Weights of a small mixture-of-experts language model, trained from scratch on English Wikipedia.
Experts: 128 experts in each of 12 layers, 4 picks a token.
Below are experts of layer 6 (counted from 0) of a mixture-of-experts language model. Rows are named router (the router's row for the expert), up (a neuron's input weights, with its number) and show model dimensions 128-191. Each number is 500 + 50 x the weight over its row's rms, rounded and kept within 0 to 999. Numbers have three digits each.
Before each expert's rows: a language model's description of what the expert responds to. This comes from a sample of Wikipedia text that the model never trained on.

# expert 18
What it handles: Inner pieces of words after a short prefix like c or gl, such as c-af-é, C-out-ure, gl-ut-amate, plus nouns like coast.
router:520553503519468553529488539424503488459485532515416525543456484481462572476535455524519436468390488531494513641499505522464467539506515515456503435539492471440542470487464346466540439500475445
up0:535570579522459520476487613501466476600545406509468534500550486604495494481559485499565434485508467491498453533527481556509529557450476516541523489615479450492515418569450493313449470511443520
up1:559537462482485603573460535502520457488448461482450505547541529524454544505518501503468428486423517459437396474536514529506504506464581491441450561428630383517555567540466465416473500538455450
up2:650486499513463472429524475462399475470537562545502584543483554456493483524492511588483543439571506604526568463448483557476521491471491502459508448509479537555482503535406519507501519449422507
up3:446468504516596520442459569496614454491563525536566527501509549512504583472393416554503431558494465491401569451521461456502522443465459452435490416441506546389568502488477500619487481540566605
up4:517500492612399537480435546538563498497563429571470524455505539488492516578572440491470492484499485471487500447448518456504478385530466586472540518388462527441544470423456545536513509506442544
up5:636586466520502470495489473427453497445488452511481584462440488481532457527640489511435505493467497597516544581447586492532473483515556501434526516517536564466554499573484498514590417502507469
up6:516537515514528561475469405556431494486576535523444483493579531527495559443546385451445461557588491437486448582526462531595591535551423499491540568451542487512459429437538541497428471620535484
up7:434537505523446543510442532557470419445481511501477522529470459565491532427509571423457460484492533464543530551492590456532475519425419484521354492503459516476494515480465470564519592522465439
up8:553522545564596344469484376531495475484509466510488418571513488574539504461478432541442437490541510494385568522598476472538412495574489507480467538526418496526470461481525547445593584500519459
up9:505540517587537386463506533356441505482451535574521446420463521476453414397595552539470436473491518529547512609505499455403523580397546571572509516479542492537478521492514456464491544503457550
up10:515499394487490562537557482583541470541488603517631508470501505535501478438426548511503446531482469456473502471545539505531508488467549511481501480464457559429579513457391448492497525442452542
up11:444546507504520463491517427534473442488582506474469546457419533459475523411488485477553433417433525562554555442459453593523478396500507440454533410403444499573472610494533496607486512520447468
up12:537546333496620494452510523534527493496504474545469515498499544459612553566460539500572551443528548495580538560497559542471461508439483494546418511480456486595483573365523531556479459597426554
up13:544482496506442410460430510516503494416456513486431466462421547467475539510510428481549517605518491511531545439549512514442503520566542480490489452505567472503552579452572514431523431513468454
up14:553496510434533429464621559392540486469457496525472446523587423457470448449466519479483419474522571486518589515563519459512509561445526511497533489525457506467584467498463479507443501583492430
up15:547507511532571528454437533489563507557566542429539575538507479490489534538500513604553572398492474533514497421510443505476469536495444540563597491557465470500544508530427528423415413512489506
up16:506515460510595499493514515569530451502495393572464558531457525458451559490511519483523511467539540494524402528568480505457488391435404502397441444441504493494390504483518477457472434587531540
up17:465536552564548562496563518448533514480540563456505542561541560391470491562521516513446496473485593536563483530518472475596455446457470467593497506541511586503496481509509401369510437496509447
up18:427519516544465513512531557505435449534474510577452439534519476518495495536554518473493567509516529433591578519495446457560564526494464395466478439548429500570423505568492458392566528467415484
up19:459424465435574556499516564473474519615457397514422535573490475501535510529463517495435502516528463507503569410450486480469452559436397412475638497480504545491523576487553507516418520521518590
up20:424505441487509494530448492480509494501531463505507526549500495518621505597514435455519477509500600509505512491456625568437458398514401518505533564481558481528524575507432473439416580530583482
up21:497502493462558432489549443580526517563541493525482535511473477500551482362460462477545495538586523462569459451440522399525496468475506437478525530509445425464421463462497379519512508588491513
up22:503449454529499416535463553555564527513392550379473469498587566597535479419556498490402522455501495524472567531481463419479541548394515563411489474471468337467504451483535498545523447576506522
up23:518505474420524476507546490517467490516495496524474544533438502505478482521643492582495538427542522496472415550536511476491493520499439506569383500546505565513569410497486518576458513525563504
up24:544507582501421473515521482426439468518459572473364490530518568515510461498420471495556545476471570525524478481536528486531500521521434497515524451562508487501499466467557515340568541555418586
up25:512471511448437532526482386564441463573482511569507525573558467509486561472535500518513454469485471541518445500565428539394462475454546450445605506506431482517520489503412428616540465534466512
up26:595514506422585550489415481566552507557523511501436414467552408504503533515530546485435529544477432487590512566473582466508516546486372548520581487539518502428565495450497552459521423513528562
up27:422486468373600442503429532526574476559452414543505451530564512518491502439561506494498468494459486578573536410409485494486486495504525475499504512432539480564561578540413509517567493510422392
up28:441430478563536406489484491425481489519450478474433531553466581475507483574456496439501509488464466535526474493476513455424565557491497415494562545522506513453511483539399485436360544456495426
up29:547484486501434507564515521529511506591459500564512485427449573591538492432503497529612506523517525541522472541512478492436546534539406503495653440561474365509498432562476469572495522490509519
up30:512492463461519500462470549430435493582453436573501455477467521519451358426574480438519406554504456511474485534412465581496536536559545459504468491496484473445580501465405560582494515465534495
up31:499375415493577465479527520476440495534549459560437508379536555464478549498486573479478544555603536536428525552540554536490444509469571476504462446505580461418549435468530487505508489454513492
up32:520517465472468518498483464479521455501435531535444507468565587505494473491548473407526519427355371590565466548563484473493483435479519468472467479492584467474564490421499417542540538492431474
up33:538483372539522541549480591540555390510519488511592537422546520461487333470442537591502470517495476511491561396563549500482472497491496502499557534476436426493498558443458527486526465523463432
up34:482471441502477455549397499460475471529506443537405618433572528513466481607564574631517479456491525458528455466514429399608474438547459533479519419533546545496537474430525493438465531411482508
up35:467564433530402489491584474511535481494508503519512540533506470469463469481643371524484594486514597444515503502561520530447442591500514455461538446417461465537444544583438567484502498442621409
up36:513550499526542524452471548523512497468452437531445454547535588511375509572575508566459410455504521439444545577532468531501486478496510423534480556461483493527470464550543475526489427605525416
up37:549475517493506399538522535516523525574552470512492437524546541556467465576466438511499517559509552538489545504436466447550514507586452499593522455512415509409576552577547473467509458587499511
up38:586557498509536518512514395479460552445498572584562489484409530571523420550569538497523461494454544538485562582497565473462456442554474485506564476492498509440479551521473491563573480491496566
up39:515525431423427545442405515572510538461455465502435450487477531603564531558379568500475585493543617569586498474472496475473465534502526457470498500564388486518486530534546476502553472526444498
up40:465430470505468402524567552523544500457578477513468485436537500462482524430576467492527551482540507502557552418482452526534435494510521606534586511512478562455465498579630344453500490512576598
up41:449472504518552461483511436476554464490520514413484581451562511526425537483491566476502560602568548566495586474451473479457513563485510484566547481538480546464508530465485509420474449420528575
up42:474562485540485519502469458511518512569488579527411491509470549483503511544501533549574485534525506508508553555443527532531529523466491523602466417555538497462549445506366443487528533509523390
up43:428477501579512473534556470481550498497522582451459574506405501534440570459440443426521535597533473449479486516541526479525521571560484597462546517486449485513505431430392474449527577569473447
up44:482473406422363585476547496510460477524513427434503548536503507510512499486509403525489506486505467581456495445457467559452446483489479517559521515515416469463444515556553484383565571576474507
up45:565425452555562405480526484568436525508516564635467544568555509422613499459415463426517415519516513436488533454571569490557499436429503571497456458476469498571509523488459542447549540480509456
up46:564492468514425604477524504534482443560471490463498403576549491542486550475473466448447505547478546469538542484427450486508413377548415420499414540532465465416512439438524443462411507466546615
up47:542531513525532495523568650544517501484549480557505571548402438552492473421522498544516480499472499458589526475467574585550529520470460489595449428530469552555536490495488485457475465436531589
up48:482575440486479492468514596413479459575509472511552518468478532461524484520446432478488538510435513563537513570477491549449480439592455552421551593552434569549582572537500457454531459533506557
up49:454522508504379560429525404534541401507476554595498531533501499415567487446515450465492497498493579399501505525505379527534523509476500516451515459518495377582488499561556534450504537619540428
up50:542546465516484501477435489553466450517459624522482531452562456439594432532470633515498608494570577564471501470498415539492537459490451509572443537441507499556525501609533476492453498466394413
up51:553454462543516412556441489531520575518497462427512488522503513463491500463459534408547533588479510450518445557511417478489416486492511479508617370469444514506588482507431483489428475515540419
up52:466460494474569490453485532405507494441475539561513533441557499522529439435553538511506392491446460442463557450454450482583519475467503398544469426533403602557573478513538483545439435465531512
up53:489531450484454530494464590574434563497446483444359457450494565537492438568517456466460520469486477507539516445529599533526470596488482453479419538445481479555505565500503522500369512567526507
up54:512452504421488481542462521408474472500453442421473630459380473512491499495471481527559466486527478463512552543488500461462405508477485380389411586577437490480517478495506538542547439445524496
up55:473516444545497543503485510603530505558446451429464513498501490552531538568489427494370523507492542552572481495482566454489553518471589471482507443592526493491521538446566555439510422435517504
up56:503571551539493529436541595527461480528516581474456496512508507550477525524637425538533436523494470511482516463543565568433477541383537482508561502543462505543507498467460482465457427492491615
up57:419503438479516411406465458483558468578507450508405561464609507566491534544487526516480382518487644407571411540428524514466529417527606464497383502503454488527434455547557563443518510531459426
up58:402539533526584551527534526507496426496466622553479572469390441485499562545513451442466486442528457435573472613496502516466577545467526479499489520505500553490502512513458461509574464544459554
up59:468369443505471540527505504491486504560554506536557514447492503488524506419534543552503411575458494537532599429510431585460469472492465570485530367490523548479545473495468470453463404493475533
up60:565504535565522457489461524481450495431492594510426545581512511458485427445514401381572508434485442554571447487480463519444515467530496522516577516527423487460486402557539576580409572540516502
up61:486539478467510494462450511460547470491507502436431480429448486435507436464563491604385465549565509525482427478491457497512432489475499480496487489651495481469614509489438528491458542512412531
up62:620557530410500513586526509512508449447463528510492639494525622430461447470533655501480512530540442530410569575532504448564529474490510472502445615378420478431522543472456456515445487507470522
up63:530426434577500499556569503570534579524493512584485537511436565472435514510523381464562497510475544483531478484607494425498601536477443440452507561485549492607492461485505572471538529576593375

# expert 43
What it handles: Pipes and colons that follow a text cell (a title, name or label) in tables of filmography, results or reviews, e.g. Family Album |.
router:526492416417524482500343550488390514472510535488548462482497536480518496541522526537439435487546569558506523436425551512504502426478478489512451491390427554458614528354516559600486554556521409
up0:481418521462498417485528480563506553451520459567445545506519547545463434468467468454512507511528544507494520589501484536438538479446452582528389468454479509563548564437476463531552461431491519
up1:464497425517511514406503501521455567542494558492489346456497540492445482476521509494474499540443505494485512521449446494511359405469555536468486460463401531474537529499452448545444547506544493
up2:571425495512443424458535573496488554503518513524501431549556480491506432505555496422506432530525440480498553485493539376609533509522535444476410423479601543559571421643391517575481566457451430
up3:473498543554530514454388428513473494483431505520462496439443545513508487542443533516529513526553548490440521456583495527494565568412489381449492477440509434593483461418472594475459610555458493
up4:576406531466489422550418544472553497516657423572504608523526483574494372506493439514526456535476508608502539535493456435521539482498468594430466519505498554551529451474471498636448567523491526
up5:496575463504521494480566494461440460393498588562443473506507570585420479557584431460440518486553480506508513517515463520483496423557505444465540497389610425434448513488459449634526385594454474
up6:550593481487378541462559481541514515454589501441511506509537494531444483466525535494512486569505553388534520469544445455415508499461531455358561449470430531465522463540559514430471500534510427
up7:558509536482456424547451495585508460516487439528520527514406530554511348510533511575461478491415458479526506546542467506540547427427439572535475522575388516464521462488504619519503501472484533
up8:509425515379502509486477472524511546469586499614551644552602504483525502504542498513446522532466516490566536429511471516519472572553511502533495601487476498446584460439458512548486437481517447
up9:571548495568487534542462555503522519634583520465461455480502467585485546571524486500499538554592573461428547567500469456457475489433530536435494526494538535494543500415584480464527508601525504
up10:600507477594552534519476447481460478431479521438554518614450590519430435595503547525496469478488480567473596613474420535523574526555477492512428454492450503503471482447428489564510547575516457
up11:581531584480486427520510538585533456477578379462432511587488487485465439475554493461534478584442495553466511415481430568477612485519568601437497542432483532492486510490561456516558539533481557
up12:544530447532506527505498510492492459449486469603497590466442526513539449517572556490617550423521471434547414525493529522510536419401460489552486551531585527512476565445492523533439481454475521
up13:578461434465441442551514542587466453508497573502540472428411503551485473624462473501456477460517494507463558523563446479530533470406610569491526547541512600541519491506583449491431584536440522
up14:480518496536509472514570528459556564457522577456503539427506526537494468528448581584514564547568533506457567375566454519476490490425505558520481446551471527447478449506507580506493514616516445
up15:554433484472527514408475593429496455520517546500495547428591531558514610540441536455519546410508462459459550486533560557467538476483516466515500481514591497513559472466472544485408483576516446
up16:553606471489422465509512530631449489499496501510506526476520537513507537414448511439425487515561497584458514438417493437468524497421532504507528379413526508477592534543503521479537430537618545
up17:540514499494476497561563485617536467517470518524498430574526547399523515499596419510516541369521533423449438490565530525555461458523504552493477495499495524537464479641591476461509448481514555
up18:424511509418544549453625559490425481529531518457481525579474557553472494500500559512367454552452561514522520461378479518434507511457509495455420437560506539481460455387515524507485484525466543
up19:496500577522462439467581534493537445563412491440430593439541513469534529428516569454490509507471515513570482432465546551430483439487479496457578501478579472437522466463520472513496509528544520
up20:527525497491560499540405501536530478505518569524609483497588546444485445460451540448478484488547495506549445546474548517503416531511453473572489441465506554536563565478501530381538511568522557
up21:572431457408520460471499504467537525587612550534637397378472450508523494583478416563500424452473460473541543495422528554460554521483511443526570527434508583566539562484531472510482434516511572
up22:513474474572474545529520550475488428450478564471456659464551548558550481402504474487411475558534469487430512604470507541554453498545459426500513500480497521515471557436494486589443489578585426
up23:513486354616556571605490477496416511550506532546469539487462487466464525575568503488415483465486486474446545431524548494438503532469530461465450487517508486518639485542487516439535538540538471
up24:524383599504451438534566431435537542441567488478497379515519447515554475492525375423481539494468439550550486488517507512560472550549456492554483463470461443510476459505511516474463538463583533
up25:477500507606605476542495479532504443402506582519472533520541534535478471555529467490523572489567468439520457503509520618604438477591541551513483586429478518375528491611386543560429502535408488
up26:506461544555564478506576439342468575473510458472460472407551529457465428510450490514552540553417428442507563594520403544445476520473439453538563500548518464496511438529365506495515567601551514
up27:506525494447517448423560563468505430514503507454493464430523500487486444543472492505551485474518518521483633465432549541437487513504487483511478466468547531517612469477596549544519537569391478
up28:427501425513630545513547534474490485469488434467359560602491532541491560496532525437443505487490509527500601444500494493535413444402601438526478500511586506387440507476431534412462559386428560
up29:437522466429506617489518477561475464589462481476494485458533578500462567512463524512519499560476480462558418547530438580487570538475440563442428508595502557531492532554455444575475486477464538
up30:515570472541509468507473547441547468487476437426531546512553452542513488396514548451514502603522577474466528585526415508526533472514475503483483465511526561435563434432421539493519457649451515
up31:549557516587506530523483540517515524467471464477422504483485473580507518601497498459409489507466517478512525559498390503533495544463526576429499374555566421526455430466499446433503515378495477
up32:542512441565474502532476509471458513537536514460627452433515524560487438604572550555498477452363517482624444475615483511479471393541471435554484474542510580418559500561504526521508542547543550
up33:478493440482452488492496488548500524567459556509569523485562555487579502515528649579489467554435473461555513472496516426490479438564487444509505419491521470547399534561529485506396538580422433
up34:504505488555490446560570524578440518434575418576502484406445522551591522472544464494499484559431462476572527459589433540573536437536511560537546417578504465519534520436473499483406543579523443
up35:512440396447491464507482506499569546516484546595519504492473517555385543578450493554462475623512447552495541399528542557493401515446444629601512488452464492404374453549504434525481543521484443
up36:438461472483588530530506460530475466496486459490382509533496483510464547511553595541423489530537530503492491510513459575559508568501452403524505555470474439454372528502428499527512476511512434
up37:631555541445525545522503521595538479490421433525550499540472534513538560559554553487522519494454526555520500452520499491478543506450560483526401522535543469429443603520510516533522471405533480
up38:521465543451536520543509579501395446427547577514503518502466539416560498523441529400529438461403548527567532489458528547423396549613504501552496481483560590505459497525449372513491497480549440
up39:453513500482454482569428505513586580417594493511519459533577492558569491505454447491455511616498522590536459491500524514516492543523457480395436436503503572457393513519468466541424554507469460
up40:597533505492597449521456459582587554506517469584493539462562441483415503529462454491443443529528429507441494495515493471520433491496349493533430561523540445412515500530564488523535537439595411
up41:421488586490538517498483473480480383480531489474603592562437491441511464512439560560581562469496497525527456537533486586421497535467484474498531577479507560494539434439431457464560524535516567
up42:450545575470401477489501487441477503522493602553518558504538614508488528429473549462470497571511460566477500449537482516410519551495543489512446499574460501502531548567474463548530502494492479
up43:510599436420499461434459528430442503610493491473538475459452502501533517533488437479494502552535517611503503581493493506559442589492491599537441441433418493480523582581449539462453532584477542
up44:436431511513563485516449496507501539480488564589619428567523500411489505457567529561473454561511475512540576472496452436472481467380461560475510415556439497554491615609565506483507522505501524
up45:488508503530420559464514487529441530542514593545529529468489614533517529538622540479384448492506446476512427511591504496531407421484492450499467500492521582489461476478639485562461431551501524
up46:492533565507464464567599508473494434474545540397502553475530458548518577511491557479491416572492505492509524428458447536566549550529583519512556551526468459568495436422509460516363557539482443
up47:546470488468525582536509503601473553554559501521437514478538527491561537560477523391505566496549498506569438520571554538530527364481552535476522534505459549453469430462453535481498448472597502
up48:454403540493451451556513497493488458493522449576492522463452495479403565480436557553509606481516403619491455506444508433420454462484517461386556526546428579544559545536467459562481501566554448
up49:500525399557471509509454502569563416596564531539453433506485491470601539528528529472482437459448463400503525362486572614454474464514528419537435543442516446486522483418586488505540503547476572
up50:581421520573506490547526540431519450463533454462495498523440498406542427463514574520499534391573541540486467465460576520447516487382515512549534570421482472497523495531441459512474422574570483
up51:523471516514508395455608526560392450538516570471544523501483513517487464548516496542582515581481586545473418524464559523450495557493452535394576399543455381472498503535459424509496562555451586
up52:473518491484503467477463545494471536552515533475495534525501592528482450492497509517435448533467475496540532519498431635491485523454445392453446388518464492534508531462455540560542494436538512
up53:529585545546454532455489470479525536562499431495376482606625498570549457567619563464488504493466566491529488509437540454507458547575541430517438509528554544559462496577587526428424557520489491
up54:486474495514466402460590528523508480434534526675508517455549473467624494567457548467578523477446481504538494471516487484553610474443468534427498581472534520515573516456447572503496547502429561
up55:531613414417475467454508531559509427564489425537498420436506496529484506405482460568413492482420561581534521585616420485471487483497525491517492501647454485480550540439600454511431591482539507
up56:441489448471439458446463507443490521475619521487430547506556559555478519472586515459524453487493506584450484399558529554455490503456456474596584543432434447488512471509454545540501483494381524
up57:630475476527490471523462536537457484415542510518505462442463449470513567541572369488528403413464600466495443515528426484561358462469558431538449435437532538524542513483514471506556538528543560
up58:530475445624617514575561566497452479498464577506478515495539545526620471622526479452493508398494473512478562450635529521506461546401493531514546500485461432523530620466540513465509508476483588
up59:627407539391601527568597522511431550564527503460497553557515520446588480447540493436471507557577511536534588460545506550554488527523426469552503543527495509604585532476459502500515411426513469
up60:495420497559489576458422366573491508505524362427487534495483479465500435493573525449566526471569448527459559510572539465530528573561521396511521570556462536505553516520554523487455574521473574
up61:486458395510556500564467546473509422521537538522481537473610602462489564509401445447508462497469480589427460427390512482571515492505530555483546487476462553525522539506460467476545449548592541
up62:608455527370563507474513504582337455587505453476494470507459512448478525522450477544486479478532619506499580523419543492455501482536494427559493591474548495573550477411430511541516548579469462
up63:523395476500556498548448448440436614476514540555491546537481452502443475487459475453478500476538439492540590419581545535556532524403430499527542415451549502600508429532483559475486474531458523

# expert 7
What it handles: Pipes, semicolons, colons, dashes and units that directly follow a digit in tables, stat lists, dates, coordinates and times, e.g. 22 |, 1;, °.
router:476458522534412489555519493391488519497526414496543477516516475507475486486482522468474454495638456556503534474531543479501528485521479468506529436437514468496518497496474459458577552460544470
up0:445471488504463473612529464455561504481441528559456549501537477422562401498519612473586550625511497499554539430491505538525586487465526466427448586511565465476440557508526515494469477424585442
up1:567513502482476461519458442483551511436504583465491402434393484505416598493564570412486502429433487499476513571466534405478525480460456523438516451504520423435395609486545543528458433475535547
up2:488482487452503494398445537516375494537593616446573515537554485499435418546574427461431434593486625450461447472509508506472522436458468460545435479615480496396488552481522524498483499436525539
up3:517554386511485474495411453454487575474417522469500504496524459529557515464488512522495442494508483578482612500502467445513494526326477490523478418493498414509513463472483501522513559536578517
up4:571401575521503494429467465447546556484517532596463508529492477553543451521518520491471572482474511457542544453490638544584529428505529500503498532531463525547509408466535396478545456449469528
up5:500538451545439365523505463441468544480496434457460498521449444497602510527596462493552402433460548487531504577514545511506429430473550435487547470492502457551537581466482504485576483559586506
up6:550580450422547560476527488436500437489499594406482458532516502517569507537533566514491464441434444436537523498549460503538481497598555555466491433465585556581439557477545454530515508512488509
up7:460549464547446456452562538446426457487579434512406496451519483642499484562432494549504463396478515524508530486485556452470446501430488439521412487535488429422521479503544466523476550555495561
up8:478551438520531442491493485538449476507554502561466403562513525446510485487547469454459538479469566511535566493437494422490482488516479519463444393384508484444467515368511487441435448401395435
up9:482560507492533485552539551536477411523536557427441546465509524584354459456458528524504502481578512520433438458520567494390561509510449493515487551526619428490540593469516436430510519526511482
up10:547400507516467500360492498503493452547489555562535588562552540494423454459497463471470456552537493492407465517479481447588559578523563459546517463524444582455558483440483503496452544614450507
up11:520515468524529513548562463434488577602551488524526437504411430606454448482556463504547410591453461528541518567555507510514519547460538506547423434397517440497522459562511462502509476522526405
up12:506565363481514514436526528513437485572421502560365538483556515466595573573556570437520515499501505505556529526536589519489513387415489598512437533406456526393471569433523522581499557605485462
up13:509448364519530498504477528527517514516468578543556438461528523577548531533534436529437392518553496520407520478510421497552594501500522429499528438496449640537535468445465546452478550541550499
up14:441508596507515505533521565620544477526408551534526473559550495442568497490426550470532599528529403438500577498439543521393499496559487470599349490495496456456445554532357531505494584507537542
up15:644580594534510489451612521483556471499450443532537515484456439516517508572501526544525535482424487520572498542515502505479487595517588476443504501468378445497506546430484434459512496519537550
up16:466451499493470450552519519559522554486424497577410481566440582437501537493562539503432467458558488557547576517531555427416595398423524479448437483470539478521498538523435633423519500494493534
up17:501463510486426550524549546555479460433522446468463527504493544472469547402521418492408437515564435513545497431658476439531531568522498514609509421550424504556485497518498586503550482479516532
up18:494544553437481390505522531475495511468443491523493583539480549508476493526538502409507485469596606538533538421422495439498559545416512488552425459503574427512474499465451452552422517499535453
up19:522510583521456483498540500490578489560458462491483498510574480556467500534537486552519620496505481531556495490438447570529503474443496432463557516525501553466560450426541411471412457565453466
up20:509573518586597481561556502460546461517546435402547499507489506562440554578528542446495499556464382564449461642383570509498517448485506533581598509526534499518524532557529421554513572467530437
up21:620523559578573537578559582469552468505535527472470493378497493486515507436497505481430393480493444449509502424371508416576544448556423438481515441479532497533567488479531461434491525588561454
up22:544422484559517492437475552510487458506449471434582542505467526492555504495535596543518416453459556507472540489517464517584332551564459464479456466519416494499469493562432461563465511580453491
up23:515469467520520520472474558441540551560427430582474542472579451514478517456405511528496436529567610461481446547561457523461534457457505521497508416522553595547561456584450542497518487448490479
up24:514502421609490496451451475496501502531525501481532553543561505436497465611427517491432500600503549548449457482548559551483433502468475636464513526542479472424446486515510509559499500568394523
up25:508457363526561438554470455477460536510522454537451547437482435546549512485571464493472495553436456556559478459601531476530527438531452453534498591459456465434413498641420445485488502540517531
up26:414443493533463392480553502423557487503507481489580492463482508521493482487498568532462505527514510508470521492481528470495530424440591563515521441518506469451642494494437419514544473579519466
up27:468481472487503395430506438600543445514508469532535429546557461512544437514539524576457508450470451477530658486476430495507507523522457478540468473497419460507460596378527546455521454425465487
up28:393558442536327530512549549496485490545545443522508528504507517474424513513492434499459503465427474578534579422456429471521478532505419477492539447429536530474482491581624537500526562509572478
up29:449495434447523507437501470467478502530511461501447468589458544498517508451466516443524557553487526536467415469494537532464490577400452495505489413514544504502528530544600578529458503405661520
up30:488425573512488464444452543405541413578541472537447472544467481471501437537602485559453328484563452502568500582503470526469510598470490516514568607522551540475509535406473487512485466512577531
up31:452549413474474537373519568493489444556543566551532476408541473521379525524484624500480541426493533571468522464594511475443532499501467488506449436512592453508501524496565529499435566435450529
up32:579509395480459412569505432552584520486461503509527517492518458409597454557474549436594535460470534564516518486481568476474515474513496442451460428428533568562571462488510422493496431512442455
up33:420493443510518581534485527494458499509526419454492460417441562533507528509523547535520551530587471411520558413546483497460429514520419401624586604530482426585537515499539476531469538530484464
up34:482513399467524452602478542481423503546526467497531482372504441492500480502543484518556456515534590471640476521503474537482515570477488590518435523576360446525447467515430459527474477480467506
up35:472409440432363529496485464518495477403461474583483449521499559520448532530507481479395616492507515456461524527465502522461512533455408536506431479486380503429446507509567500446538493553419472
up36:588547418462542454538565530520430611481513430522500488464455506464400536497592572454458370540482562497560529535521498392449496562495501496509512483545487520496568466450451420527426562466560458
up37:623548486572483558505508456507576545506506471421545553524517548525429510529533557488414547500435516652519507533496522441475529440415532460439507485430467484417442531581489513442440513583598539
up38:497426489458559479483474463477416500530524605454461427390559531438601392580546536566553490581549529505468501502484548479536468438494574426456547631556498542479506530586560435509440582535449533
up39:489527502573572568510428464511612527498521454587325506465483447539512462425451549463493606569440512515518537494531476515413377520504562529465503439500492558522548557441505451516464592455472456
up40:491462555488408572447481561467538430491567491591362522553501532571478465419522439430475544506565557494404521524496468452545431514510400468455479473483458553531430433457469432463481415509533528
up41:528530531507611525557427422534527485542547480509552514597477543435489518540448501544520591502505453447534540537502573577486501528554555465489442479461481529434488508551393429497490579469512490
up42:510564481456516499564549497471501526451405532476516490442504558510551402516504536474609434461535450448494517462570497494495396442456531554502522426569426530552585399503517522508523525427514482
up43:481501549474554488446446451428484542529487566533518500479529549595588469543479394401469410615508463568438462547576477407580490455565505533483457495509369568487445408508441495561495589641537473
up44:483543459532506459478567489519394449471453575503467484609569503514511514507424532553534516539488506458504437549540430473487448488449574436511456509597449477514476569588606416496540497497492465
up45:521519508523535419527498480532411511525493521509623596485459604439522478392522552439526487464489510539459438555543433434491417505484515502482476404523469471506467459484464495437555514516482480
up46:503529513447431433519523523485522481513524467440480477548500474495463584497578473485573441482578529496572533407516504573466489479458432469537463537524537593476563431599517471500595511456460538
up47:558520447463456510570549548487528552540467470469513464585527498528494426405508529533540568535543508451610440545505582535574522588414537578555504497523490499475466472485596587457525398468483525
up48:464439547433389535458424445469462530637490456520442490491487463465421531502456474569490476533427537496564422442479499463459397542522460428616518601598515479502531431445564617549581553505443482
up49:444517477470448566431458554454542476478553600514537545557598545474560488443480512430457504532583487490530510482448496438510540471515506438493547575576474517475536463533476560477531489543474494
up50:407548365448507492586449508487519495490477552494537520458584471569560346481517465604493491462519634473477518513478431480457471500485444545438483505467384377441504582521503527519500456488517479
up51:544493422497447502523483485432503429579463488538544450497513531474457518555359397412587535521464559495475454488572510541534549577564423487499602431507541499562446489506470464571388495444464469
up52:448461502401493531467501528447500478494591468519479460440493464444509470446605519499519568505513568560455515392524529479467536496443466507538509443502584532610577549485504564566522452479538507
up53:464499429416499562440538520582481476518541495467472415463643459374554399504567488499550458558492466474538503510520470409456471467552500426507461417434511422504456563476458493541468607500542526
up54:529449529552467524557527490453525468548429452452518498502617529444453394464523501464473516512486451487399523548518589506516476470558476416372484556451615528479458442503509492519497581466578534
up55:427537492418484456539447606466496465594413402476551492541476460474491488447501446481423567619513442497458476524451472448562479483430588536446466481596476434532530512527587541483473523467520524
up56:463586549427488430517468556530533540608471406544468550493472528487360510465494438443539472547525517548463472473479472501532467427501410453551530428479492536419554498585443558449538474494434589
up57:509542536492493534463427504538518446483499524487409457499580516452489560473509521461492456420583501482476475431466446508532553462416535508426463385451458540520591487569520504532529531543473449
up58:611473461456492426617475490581547472473556454516478516504541584486492469516538504511527527487540458461526452501524505667533561479526576544572473538487523402411490483572452481469455495567429506
up59:569490582470491547519455562434520495559622464527403463615422541554507440448555539424412508514500521575529437454433482542511477432498438516483551555458422494414395455504458476523380398522569475
up60:518478390561415590504471517537531573438502515430418585522458457473493481514538487514504549526463525441534555552475455493441491552486466481384571538525506505440504472521496495501379455533498385
up61:446504469493544467563483449425570515431605471560516404497506478444505523560427404454458434548479502492487531505477526410466481558428407441517453488549502524527449469537518485579497503499469462
up62:553472522442548491540480459446532454471454467471542463549573559486433526479483488560465449476550529465485545591468492544504478616475431408527480409476429474538506463493515490416474510537461492
up63:600527388624494556580451406510461567557557454591483497440409510579507490528429479613460571592530507606497488467460476421524452489507497521557473520532485601493487539555475504520534505513474423